config.toml
num_hidden_layers = 10
n_experts = 64
d_shared_expert = 64
hidden_act = "geglu"
balance_loss = 0.00781
vocab_size = 32768
norm = "rmsnorm"
beta1 = 0.95
dataset = "wikipedia_en"
Below are experts of layer 2 (counted from 0) of a mixture-of-experts language model. Rows are named gate (a neuron's input weights, with its number), up (a neuron's input weights, with its number), down (a neuron's output weights, with its number) and show model dimensions 192-255. Each number is 500 + 50 x the weight over its row's rms, rounded and kept within 0 to 999. Numbers have three digits each.
Before each expert's rows: a language model's description of what the expert responds to. This comes from a sample of Wikipedia text that the model never trained on.

# expert 26
It responds to: Sentence-initial words, numerals. Sentence or paragraph openers such as In, The, He, It, As, and number words after "season" or "Side" (two, three).
gate0:497505570526480591508535367447519513501520467626432550479528498517486534533473517649449472482456445552519545479545536557549454458476540457446487540471541539505528498568564470484479497410497449
up0:492478524527553538502518456439513535503540453630468481449478478545417526546447521684416504452406488500559591454510552538541521569461498447521539537488509516463536528555504554481477502466450473
down0:503464586478520516558532558552575500563500446454418514525532502475483513435487459485468473485430530484506510477570489526532589525531530530455547454515497543467535480485478494522457475556608415
gate1:437451425485530449518526543466531524509432488527564478506547538434500477505511470594489488518546504513557459574509489575454457443468525503449456459557503525540447451532526434382460500477448475
up1:510480533476454447551535493367431457564448566505464533488463460538473489493462459498457498529586439551434477455520544463511511438586527461483460481501466546507453543518540512556467515431414447
down1:494469510534475571538489463525518432537521487433491585423565551606434504466479480533409595550543455401503553488441453584509518498568506442496500537517544529514474429487479482551469408530522458
gate2:474649502491515496512438490553535473415439503460586477561479566457546453475568520600628463470504502536565401553504467561459508424459490583419413500537464450563477383553443472429595593452481562
up2:485452581518533462491464516512448483603495500542482399459486523394527468475551419504491488428515500558550500571545541524433529460482416453471512538518539593477435564495496461496507515445480405
down2:575513487590470464456420468477544524378431561574505508499482497566440560479437577414459483505473398475572524537485545477430488467560491484490502491464403494596536444495562562472466476509438525
gate3:509543468562510455510447487511488545464402479583522498571456574421557418538460468584549493494455551504548445564462457542431494498452402550462513515573603508534400487518515526438536489507464475
up3:489519533480523562489533526475487503465499566532522458525518504499518515490506458540500450479496407450493504508465543544511507482530434580534603522471489519415604509489510471479467604511499488
down3:533530545497555509458493479568490438480435475554540509539493514376488454537480497457437462519514423580467522486470525489534583543563515514596389593514526554618380512463556438483459474543519579
gate4:531546480543449501464463535482555520517399484517571515581513570450523437475569564481515425408495529517623400538629475634447543471461508506371451549493563485564419539502419516498564501504546580
up4:499483558600464540501483567500501489453487449412505531543439513489572482527386510538528473452472457536553535478561423579430575490444512504466467522464498476568510593605442529491490522490480586
down4:568492485451449434520491504486495441478537563514461568474517443556480464552404486506511431411415539558555584583470538370558549582491469499519544428425521482527516559504505546545556549502479517
gate5:561551493571441466562472499544451516451420499517482481580479564446580449474598491541557416472447536599537475616506459629479521512514487565419435513558547524526412523540434481385556481492450483
up5:477515538454504495531524501542449436450537513517480492602581481495567413439584490471536434475577551522557496555475501605543466517560482422451478527530490471481444490483416485482476406498521496
down5:531485559493394542531577432510455485522531524494510510445442519508445520530488500491471580535448493439444453473454460438532477476425495472493520454362533524421485577504526422536433476537594483
gate6:478540442562497478482398581517492524529423513526472516578526574501511436496577552549557474521461542543522462620521507581490503477412464545539452452538518511533483457576530463482515499465486472
up6:487451472489597467520486501516434584496486466554535478424477428536411429571542476419495528554538544476537519599536515556536509564471512492540526507502531461496502538422469522376529481484473556
down6:468488565478494584440506549511478430519534539477537451475453465496494404520522520522644509367495487423441380591448430470529441492492452516547585570475480514641476498538547533431461538534624484
gate7:495547494570481494550369509558568518495439528558553461524512515490516478450555467556514412477507516573559475553477442582419483474525411526437475508547540552568368462473476482445561524447514546
up7:445511517497508446473535560467460488517592430419544482457449534515408584516559458551379522458489537466477503482414505487440482516542567526465502520421465472459538545382463443530458549477500479
down7:467413461580449545509455494595499553598486572553426480530587556457426500372487420497474464460473455563451522541498580490573409564485610505605555493542545519550503477459518533449593474498528546
gate8:500531450595529440539429543515520475464399414531496410511541495502523423454529521539536385415514474488534531447518449611461519519563378564531476545619577513543438516507484501471566488487479465
up8:516499547443583619581544475486490499469513516486538567549449536426532604577527600473464523569548544599507518535545451377541476429434533489447479498357487544456524477529540491634392479474479410
down8:551545516370486558507528541479512405508480536400497525457455491587501684591509566415498495517404527462520494387495538473552578558499478425482502434536510466524525521472493454525555502524501453
gate9:525548461512500535510477509524549466432354477487520513571508621436608467493525527488487397503446588558505439568588484579445558548516440497537413533507557517540437515557511489486537508470520592
up9:528441497560488572489537519492520529430399507477455498493507462506499550604603427429546462601484538490495466466542536613514455429479457462589457498544443377471527507541504471522502513479403497
down9:508530481485523454438515460557547469522425475423554439507524461390439387492537436501578519509450534546535501522489484505588439506592529520567465491459470445444458545508490451492529457483461511

# expert 18
It responds to: Section-initial The. Sentence- or section-opening words after headings, line breaks or table bars, mostly The, also In, However, and == markup.
gate0:407538534547523451557477486491552584408507487507472458573543561462605456532499513541526474420426531477553508507528441617440582434445464596468474586509560482573484490540458554449514518472482469
up0:521511448487472398468535620497536524563516484506472528523486476502468482522449475360588518464498465502478602585458542505483492421408471517554411501452447622471539494518490501550465539524485513
down0:575464591433505534500447523445487510507512425448451493554562481567427666470429482481433540501469454468428454461529550470495538483531579471422396481549529567423533506552497513488446445509524450
gate1:457505502578480441539486490494585518430440499575569474543519542491584500496562536538479434444529527531544501489473454615462526487452458532501428544489579518529464540524512542445635483501497630
up1:406504551460585457463547406533570501543539488576448513567457500480534449481523628469467445532561452527472442477475606557515433457443432473476597541523526646534519545513546529544588379569475451
down1:521495474491480462525490523506577563521465422450508506415528573511444555428469565532519461518500576489484456475501414511449541525437512482438409502509506479578511410491467539578507472602512529
gate2:467500542544483467456476534506511531439455494511585439557559514482527506485537455478499402395420595541523499539475447628465490522517520610426395570459586528492499518491557480456573523476419490
up2:523488493438577422557491479478492527488402448485444519499510475496549509466520492611452442601518458534490421477490514552507549498460482437627479548511500456508486444485489532467460510405473465
down2:540564517558520477485539514457500526403461503513582543426516546541433466521539491577524580467454486445416437482522513491472438515471422485424462450461487576523425565497495567525451513552562485
gate3:458538525517588476524402565511522511497410499525501462493564538437516416459568537581620448430477493497532424508488437538522464483520494565507442485534564476554469490527439487454612496536489562
up3:527439488510489520491505463503588480479573528503518541562535529530477554524472459505449543564382546484421514542533542552443611462495483411428523500445490502465411489459668501434470538396513371
down3:526565514428526548493590504509474459418530561439472525498500518560530460522499522464561643496518457428540467450472386480493508357493465468484486413431440496474546606457492502451506509510551568
gate4:543537468491443445569427532505471545526402462523473473585533542431555473438526544540448423449453565500601440491494411561412443488445465519452423550547627534580486454478467456532542475520481491
up4:484577596530484535468408467506499545469481417521534496501521565559483433472424485540560427463485545502510481579515508510424424503541457557552495495499432537483490398585545490469498603614489536
down4:420469480550440393458465520402421470488559489474463492551499536381482516532383552501462553502477469530618501545388448389583572524517435477500603558524506522458545501406475474527421484537492560
gate5:447567497539453468528492523484457566426454529598570491513533571491556463443475439562517485427459521474582446482476510556475554405446462544511417534555560500575439511505529502465541523554487478
up5:519500568534520518480516598496525421547473475440472510590487470558496519486557515479543446498488482524523486565521482483550486527495456500604548571556501466555453493517497588531529479482486473
down5:501499559523551551427514550479441525473493512457470485606528538393398401543459479502428485403539429556470509547492533480570553547516488416607501498522497501526457426600567549438383489498540552
gate6:505554559553545454444404502498489525425422473496497467581513578430605477445482451577572396445502559527546461440525420612390525443448467523494454563472509544544432414517534524494536571507441444
up6:492560529491523606580503514519532626476474544339565499483509522566539533456494596451582484469418494465572467501510438473533416487445513527514549546467492517513534451559468463541546446493493552
down6:469499473520499496526579496475463500558478441541448516484496569546471490430518474518426553465476567557471419485485492442535473532483538501513548550533473498502492495548519503536459481519637483
gate7:459570563557509475550423436496490559451477481511539456535530551466573444467555425533594413418456561551525498456507453577409531433525453530492458540480571507572421539513505513455581461490451511
up7:520490424492534408486542487530431532423577550469548511619523504528535472467435598474566540550456451527516429622538592559503513543511513569528504534519455545452583463510523404501555462574509534
down7:533432534432459521464532448527551519465473581454526486442429479523553483541494510602485458461571532542570492481477494549529451478509505469496508468462494530447438485483449533486495537476512444
gate8:491505547557457473579390499439516494430384464460543477500522529482526486509475510477508434533437524525538413496490482549401545472533407530510444509555598493518508500498486531443528448547467580
up8:429533475520499540483546481502523503528556522601377518493563468495480502473458491489452480496628392527496464383573505562508406493396593490524457446469517510460484406534507499547595504535504324
down8:516569469559562509511563459533528537524449477505439424520493529487472498494528553529480555514515526492484538517503519462501542567502408439525426511480469498470530461517386410461496455516423539
gate9:518553535569562490569431519528520596414462494513455429533520591431533452440524434554440451472483571550577406511483501540411531503501432523483352565483552534531469446498488492447509501554407497
up9:524511503443505469572484452528482454480433481530495517501483510509521441550493558480596475413573507415492444440487480466543459531386534499460477554457463503475507473510496581480539576522481515
down9:481396580509399454535464447466529459503400499521551461567539558518449557521449358457489521462564519573470560464532476401588517530492478451558471504514538507458477510600516560498519533544460433

# expert 48
It responds to: Conjunctions and separators. Ampersands, and, dashes, bullets and table bars joining names or list items, as in His & Hers or Search & Destroy.
gate0:583534588555409493501402507546472579588538393503539448525473468538478432431466441502473527439594507421462527540462454495501507457485425521477458454560563481513492485530398597432567461544495498
up0:545523613513454439477410521502470610589548425468570460507426462556457469472435479509453547501629532405468545596466467510562473474509449497434480458516511532530511511545414555441504480549528509
down0:495506544529444541438572524586446531509485426489391518534565476579476553506418480576499501464616537485404524614417570489479491590471516507481542433526433535459419479563435483525533431590384436
gate1:522448489562459464501470469474545552417432485614469462560530560490564462481496431493541450451458615539508458535535399627441492501524439486506489585495482479547531477535489503510555500491496493
up1:477559571486490541427427531499488459578490508427448494490487621483563456513478448502471480517501441524564527509463509433463527457418444470433532468499491438569485549527460503620447508571473478
down1:499446487490474484589601491494417531538470520488525498489400422430485527636491531542477553502539561506542473502431497374489582526533536432552446469510452485497471461485492454621557458566487542
gate2:408536541501516487559553461658429551473435500450440514490527515542479452538601523456464503519526491570568490449532436496515494554376495519470386532480570433563392518458546494463564440538547495
up2:621505450527498460476460539377515529586601487548517464554558468451507564468418455564597510466456473452439485540505505500507583451567500477463600483452472559519619568474482513473425522543416470
down2:525520527563512516530536535375511553472478500423536488520527429466541500503558519650437553483416488447550417551480497578491523481519443540417402467457449518497585557507463614484481511468447527
gate3:495500457570465495543471479507511580468474520580618439543520549431505477518521488553594464526501544525522516489527501569441514389519458535528418514526467517550422506450506451446462508503457510
up3:487513451493491537473533483452495515495438495456427542455481495594477596468544526503473493474508489495525459424496539536479476531514516466522543516490580498533544435476506524518507473540462478
down3:488457478513495505530561571436473478504451489498490476473565523464468496504525537460440449508433580531503598540451517528454460549540466520542563424535493412420564462549503506578523585459476475
gate4:528555483465430485448549578558439505468495515527463572635591519498518441489537527547494482529461521529471404531649461544487476494440576643568516533445477506529380574525555474485488523433548390
up4:478358572560562454576452412467533504544453433538581488347452577454503526485431485492467451496520552513552549444399443456473566473551461407433466571513546516517573449516446465497519457529466505
down4:520519427542483450527468562441511493456479546597412530473545421548504456535473488512448487474501448527459487582529556549462543471518572419470466516547546515564548548518479518450510448494486439
gate5:429583533567498451522407471441507650514359431518446455480571552525519397440523516541605439448516547481488485498535474619505495396449445508468445517528593474532431501587448464477601451452410590
up5:601486603541451550429448516504510547495528463461613523427474533568620461596557525494631402525498510489532499524582363493475463484417468502635506492571523587505490493530535477460527507541483473
down5:479453558490399585524376410335517525493569516468435494486543485516479539531371488583450513573493528437516585501447512493461437429566445638518565491485460491513580500437525462504497489564374499
gate6:490456510548525529555460490527562593467450435554499443527539586511584446504513469490487419508504534530586490488532443555410519433366534521490500536454567566533464448454507339412531488459440467
up6:590494530553533561574541524510473583456469539562507505467501497412589497451456450584529412501652518499487483522589460527410433463441485586477491528497487491504424481484474516520547478496436476
down6:427525490425564455496583558465516491494423519497506464466580539498512479404559460439418498446498517518495503545525414466547495483460420447311516541542507425521690506444540483523468497546442490
gate7:480560502552563441517452525411481391506449476534552496477529642446524473505546470475577477455506626512557489479385517464484562569425507437497444474566472478562535478518457430453616536524416493
up7:498526528534559443485468496354496391467445489553511547432500595483518490545565440467548454517483568522527468518324545458542585585439500423507427465548433457554525483559506458496599640519413516
down7:538527525537455412547496462457465491555578419506476514497580511489459492486468440572426422490593515476605492431461506453540376437481531467473498464489426520510523450403454427487589430501486466
gate8:447509493541514542554507505538431511431432450469467507515541510465547485474515504484536361437420514595583451472566346583424548472534446541431526560524519524475425445520507508493533450503507517
up8:519488531470502573490455475558487494439411487543511534555527516506569496442555525539511403514515477472557531484496348469467539549449496583429508504532511510532423434475446548452523477471485518
down8:525512526521568425487489436412583510536495544513491529425470468458393543519444393488447536540504489547483511385493521463510483508567443575405518385491523561447533572438475459547514489485432426
gate9:599525512549469495486487509444535445501438410625538458546505547399530420499525440567568418479425490531507479533483427606473469465534432492518472501571499472495444516480525470552506548530494509
up9:453530474583496488449532521548436515426543511453562489437528464514526501409536545506506571428522567526606496526569493479494457468523433539502428517604503452486487481529472573506542620447438519
down9:565454507494533534463505511429534411590598520435406455566450433554512525630436474587504481470467512504469553528452413547458527539535559460471559399517379421520490562501483455498482462577465470

# expert 30
It responds to: Headings and infobox labels. Section heading words after ==, such as Career, Production, History, plus infobox field labels like Listed and See.
gate0:550531494554571533508476549517446486474442436531499465514578506511538406469553459569555463468512514499516398457542521545442518511454465472547420487502532530527443458576466457513599477509513555
up0:510480480541530469555429459466429465450454416578482513506589521526411460501479552421437422478443541498472533476588489556427577507451464533564445624469499454563426510566487321440593473568488560
down0:459468583557488548508457493480524522489517518531519478506512529480518526527531469494585550485546447523515660467571494512546407500524542470477469555586452470446438546442501526450522535552463539
gate1:540515434535443486530474465483515516452502467510466440519535519483522480466482506558584415538379529552556460550526476582389597464525493492479490467511569543548504467502488516491592488580496488
up1:466561496508552507505523545538481491494547483575466463536605501532560466420441501455428499437482491509486474431538569536556475475483508593489543603559470456523474466551528545396556528401483518
down1:459514586461512496592460558487526583564585530481471504431501477538405562513478541545511550556593507467504526533522594421474527481503527508495567502482523489404478539466527485528563477566508452
gate2:476538448535447479545443489517490565461436485586501442563538534503595442434500521538556502469424480490591411472471436532422491506453423517484478549491525490519429472538487456432592493502433531
up2:514582466472483614538392518571399436425479521556471482488455462379594505485473454428565527394537550497528496534499510468437404475475463572510516477556467494532517497435422500504503558479414415
down2:438550590544507512421469612471571563459535492443474572501476466546484521502519561592497458550502514486500385543590508448483498477472452555466538471426491532577499476500521423404518551441637478
gate3:477522497568511472476449520447501492369515542559487529545491542500623430386517505519505467447554490513530462581535460561477518473477454591426475490551550529514457515488595568404537489465442515
up3:460587538540491564533492522543588557527595401427572549389559460418529475473555441520552484452520512477550459432483553557444513458524494483584500482570541609469582465359404477421520435509570493
down3:488499474451470469488489487448469500464445478495513452582476399596527516470381466509552497520430474459561486509538497576520494414473462535476517453512510359554490489578534462468509394448460462
gate4:493541502551460441561489537516496490439506517487486474548481509480628559491501447515543399460472537556518436512540415562433404514491553519494469558484528525581455483550478507511552525546458543
up4:474586548436522473484407591553429439403494507545479468543423444516445572476467460436467423445571417490459418522449540438514454462556550511440512430522448494500459501511512538487567546583487539
down4:538501544525563529480525545420547549562479510486520456458510512432496473532560443526410464527575490475624503396490407512446512501494451496493454436497439526511548427579546498531498535648507558
gate5:452549455635469472531461481503502504455437484548492471480519472491573451483530564566597459513459492506504465510564501584483516481456464500526470507518523547543495509556534495427557457466489528
up5:527465457509422462515619437513563483550525541462513451474589410520556514533531520553578392550531553508459488487464530553471567477576529493507467560464492535565521553513520524544427448531502523
down5:503549464447532454537474467484585500495449511424528460470441498416571527483557455489530464473406559518566433392457564524523540419391528627611469473461416466550502419466581490457457518513537493
gate6:483535453553522479495539508585471541428427452502456453519516484516576445465499500569574433442448549566582458541545480603465464442520450532532438489435561517508494382529452471504482560491475509
up6:500494552441543505523439498498545534589493432497533531451508523468389488537510486486484513569512511551485539473459476473588560468517528531531518477507438478506553629501504513492565435443549458
down6:485505485477552461568542472568454538474504523484537477536431421539611486484602449510525411443508501531455486410492475587520519452443491516448443464521407495473445419512493542604530517474449467
gate7:513561540559515457559464514556502587437511469569488403507561570505551495488562495529626470463395518605548466471539492533429540465559481517469468487570622532523433498501518506475551580447382548
up7:481460474556480503466511599454542447521542609455500513492520546532431523551533427473416510510503459429485528496488487507512447519499460495539584557508476421510565572520373467507422520537491483
down7:499444504357525479477504521460442475471454457479546476449462472419490553528505462495493437468456565561480479547542529585502496593555541553480502547463400527459480470503518516486519510513549467
gate8:500476534538478494527505471535530556456456376544555418520492573463612444504467519602569462470406566490587459516542486569484474466457482523534480509474544570521464480500482487444507448513441518
up8:514538536499506423534535566553501557531506514531538532566490491428557467377593488554447539460524561566493462453517516518421539545437474476445499513481493563521579526494410523555434515514534486
down8:607496431598515409517589424558534500453438450514463544536498514583474456442483414528585496529390532495517455481423544466491577428548497525554509418505488505541523507525429522469474538550447518
gate9:439518478570462519501511540527541562418444499507474418523601475454564463483497566527598390434467522480469505513557470583436460480481499555526480535527521554537454516495471511513600513503509504
up9:503471536488524466531445467472539428470448460527514582522485486579555566534511376493499478434481506451542394480469469530428439483380520445451480582405500482524489530494548592523475547559463445
down9:567466424571553502459531537586393459535378494437602472513516521311459435512541532445545440521516592535396483522504573594500458527466486458530437479525521535554461457491502400539491385450520496

# expert 51
It responds to: Line-initial words, headings. First words of new lines or paragraphs, such as In, The, See, Other, and heading markers like == and ===.
gate0:452505489616501538535468494467534535458385433510620459518616572477571429448492438593554442486491525527489498581527410539480522437472475507452423535482603570581460512592457379449586525533454511
up0:432530451591450481554482500463394514485442382525415431500530461476475467424494474508538527507551521521502494467518477475557446460536438475482495485540495487511547427424532374470582567505456547
down0:439476550519486465541423480502524497469483468481528522469483469551512486566545561543458528527437491572526495450476563565397554542458491528551627446469505541476455497551445471414427462402529501
gate1:528510514535554468493501526577556468509432417519519449563513602446504522425462531548512519512554575599551444482530496535455516487508540540499463594483510454530483441462537557462523538462494524
up1:528534562502617450439476562557586497515477501484565450579522552405472550520474558515520571535614565572584477475534542489411574485545540547499506586469414481514472490469551547492474537548565544
down1:481458411477480470478532454509471551487591568448523508422405535550483569485525546487441466624505508472438585564529501491450508605487538463481493525456409426451538537437571563485486481495456527
gate2:548561541579518480525462480485543493453430492518556483573536495475576448450536517518586419476477542581499475525570451607447538443512430521522479492561567465597483470471572526485529458517547472
up2:434595499458480457476555534588409473467495510538443463522517556538445528542471420418464511496513410590443518534486526533606461544491465529471492522480522557490516496500560380454477562469440479
down2:524526504506467570519494475504514491542413569500469527546510453524590471528373414518452539479537479481459579560462474460469389486551506428497512491518533510525550456527504487529443527548506534
gate3:565522482548490442444419488500574530532386515482472526584516526471618463504509497552521476480541553509509491550473493484504496503376558518538514550483446448515440436470552527391560602452553533
up3:588523519537496505424466484441535520549499513480465531551502487516540471447579475488483512470525503538481515562407527444532529555428534445530566518465445434508466488399492579445510532449531516
down3:454533577539589568519443428459558535527519528487502574532518469422577556460510517499456445525481458513474380496467462538446491561538498538489483481436564500564538518486559491427611530441461573
gate4:497455517528461484457471500436506455489414503496461427545490521488559413437532465616532425444467547459503451531575420586413494463479430508444407540522557512571490478554513478459556476480428453
up4:532498572502567469536465564519531535403516464487518451507617498436568571542477538526426457507467444509495505439588544459441468514567508545576511420388477433531469641456504510469594422490426563
down4:531491574458538613513586493518494484483502537497513508441465557476488573432613415434506543497420428465496438393538455422641603552531553441451406456554477479529452584580572436567518533517506505
gate5:564516521548496432562487504551509447444468477523542428516502549355547416493499478556530462486449591528540505497481465542430426534474425511500411547516645531621491499559476412486587440428480452
up5:514543462508473547517440412479560584498519543453579470494531446629488505547440492480519576476496433489504504473506528485586486505539472447556537442429459465460556447366461624478439601569514544
down5:410567522537513447472535462501516460460602550569483569518519523478549517531498492487426510455474530552561496416431501435577508479599424503473516524588505497472541484493505570439541443450515451
gate6:533508539598474501542473516474530492506491464529501436530567509487643468452554531586546423527440569582515472522547420584406454500480438502448543510512547467575415481514495502478544467494544490
up6:421515509636614445510450437524579470445474469492493461447543569465514543461502413536473510508502428477534595338551559504524519468518464495585420554584538449537396570467568501434562539482504516
down6:427524431535406516531466402499444476567538509557433436457542492581446525497563424484576516451588509499453559561539480560534417524490434442418479485516505490610484425552471497537473487537553515
gate7:503501513479544481534434482517490509446352482574477500639482609515525407442456560634503471506516571531533439522584424584516502498504506581539448517527555567553370489503533484430512480470442437
up7:562431547582529597572603536442487429496570506378522489404511505407613481534477526550527485445381484493573508542499546513492476494498395451430457481456517466599548387519493468520546482543502586
down7:418483454534515528442494452456491543550459513454559439421473536420446463432387579522541501549477521539481450480534487540495475476439492565516464403431498526489366540432514499444442577507454507
gate8:473461576566528460520470424521516576444398497506546485543540537475583439517550502573573475487485566548472434551510417506465513483510462564479463484530555447504474469521536497477602523534512535
up8:525509549561440531481389461507572437450412499470528490555490476483547479520496533509587444516470522609560514565541561483517465528503546568557479480444475459518541458586420496465544517490455493
down8:493468469528581517421467444425434480502557511546539565493566476476563490569462462568502588505534638485492527396497455518466448466505506531540487491404464520551492493584501407438387518479615539
gate9:493558520563489497549457460497527527497404453540482468521494514440550425470478471545548459458472487509511390520536431617447485399451494517415471506492598468526430501578532486418540423510501482
up9:626451385488499486468551507506440474499523507474550569412538571488479564503558526548514523572499574519486569450507461514473486566555566475521553478539484501530559390476469521552483539521511445
down9:578537496485560587601523446413453483542497532453511501477486439463452531520552488387562511413482518466431427528470444534550455448508512526534501562512573427556558470533483430513507569519476503

# expert 32
It responds to: Commas and parentheses in places. Commas between place and region (Reading, Massachusetts), opening parentheses before authorities or abbreviations, and blank table cells.
gate0:500490474515628540473495487535503450511508447549571429593533579446509437469532574476580396479562555505521467591470485515502483520515460558420400506547532514551450549512497526543501412482546428
up0:538571485488412459521559486456524569444480510475436541474427500585514552516482440532444593575448509534505524427575441480515525463500548464571586468439515404502529462474577519445458548512470567
down0:544546513537496555409423535445564569576550426514357508382533377472569475509413458495413481471508473518566437453486446505472505516571544495517544432500653534506540411399603592399494478604468503
gate1:498520435577524480567500501409484528493466430537459458496549558500571481466540405580539460460443589453561459544567402599405506472410467533493409545487555521546471494504584499501516505560458537
up1:522464523479438573591511414510526516640500431511519485438522425506500628523516512480514413559547504492494449602532489568472468480529404474666537425474480506490506560466511522507505458443517512
down1:665538498465474470565465466518590467547519540471499486469585479488468529470506529455566424466453578495569481463616478527467468481432429496538482561571389494564547411434502551534544588540483620
gate2:533491525603558502504419554530474487427494544517535443489526582446604472370575476485554426488468567488524443551612487634445543444466462532519436474539590561522468411489469466446478512486449490
up2:548565552486533474538446496494448486446463391490546476501419537447528538456437446522481534514536475490544491444413417450531550583484418521462476524533514510480498453554421531476402526522526608
down2:474535506498406511538499538419504481490508512541468498438398543468547481513419509511532487457498518485547487486468480540470487596470498451435512545528564527511540458434497426501505478497476403
gate3:457453530581482514498447493477523580455423525569542499531564531472565461473547414544549467464453597550520465506566410608448445459508422507423416472542645529523433446528460532476505561527454524
up3:534475629529548475551459437467569473512481475547520481562466504467506403468511528494535463427511536503537447516461485448468503494556450524420451473492434431595415517520555411530606535450593544
down3:479559467459447474502471521448507432428563459554525453474477462454526539564514529411505545557499572523499581526419507438525605577529498586493537492499480510485467533504511475494645478577442639
gate4:472526464547461482496506531547500592511479472553487516569597534481568433478520473542528431426459524531560462503527459573410500444447445515516392560471631513576495416490513468551532496521490519
up4:567564492509514450430569430451510502536471484516445430517442490418487486527515563364504521481580406476447492583411513512427573557492531450531529517427517546348516557524539447440510438473502446
down4:479577454478542558515556466573524545506551401611512503515495505529495521436390460518415459475493367503480515499480447522522486483546501473520485479508574535531553492496498469429526611480588512
gate5:508534508551545481540452514538436551470426529568502507572520579448574412529503490589530452487488614543579477465602431568437545483481469592465395524508532503509493540533521497427607490533414532
up5:487520539539521494570475401532577501400498439553462506548432511493423452474421522498489470623503547471510479562427502526529496494556531529415554493463511513488406502589585486515424515485546567
down5:511473346508519426501524600479472428460477577550505502529490509440628564507447565526484432592526528516513482465586508582461486499541544471558570571531498472476579504522567398528526408436529538
gate6:484388440569489471526562534513501564500440552552511451522577557440586480459457491503515427485445525551567453518531416589400491478446470457469431497509519506497499534535548509547589547531457555
up6:452486434500512499529538483437446489493488497508611525382447463542552578567431477504548578417502567534482463575432572504587521465425501478542490474499488520432574536524480576590526577589492464
down6:478531440376477459399487465563513427480496444442571477428422513571493453501571574446460525532478541567481499540503483535536473505381505622448444516446489520517418461509570418512452441475516556
gate7:473557565491525498547459512551414534453485481545523488491517615448591505477453451527588475515530531553530469414532413556458442382541453470486484581487566525491449476477485546405557491494473557
up7:548434441524522552471589506413553491453471594457482504472506366537483516415490450514473508540455516428570526558522450528457538510525505542607577462510531578497558472588493489511544585502423460
down7:436451448460549475493533478532510556490499493581490614579440505545527473520505427482441500546445456530479493449510517573469522475517444430468442391469495474535450451489494495546511514486521554
gate8:492518490545481530474353450461560521434427502527530449571553533492523463469478520561470449438467536513545469515505439564409526473436454580507428515509575561531516446559521493481539579435485455
up8:488557502414530502533318433485515478454466487530491512510490512498475544473534537559476457433516482487508534619550515557510454523523534617434525478536520590507570547520520381559483548492496432
down8:500420492460513617476557540513531519489507479441509539474528471398512581474458424524485556494439437534458459432509529510473559573557525459477518591489491536491492443380552516478482530606627508
gate9:486539474515456483473469435444528543440460531523514543553517510458544331466516533531555467466451526536531455486524467576474495442470482570466435527528510539594525489492523492443583558486467492
up9:460441441474553528513491440440464547478519463533476431508521518478559488397529598480475523501440529470474463481531417559507533477407379546537445595542512473513465470500464543515498487387569531
down9:510489448487508476502501485436475548483523546492513448523503486534460437508474537508496478466588486538486518508572402558400466499473487505480472512502387444557471447497498504504487460482559531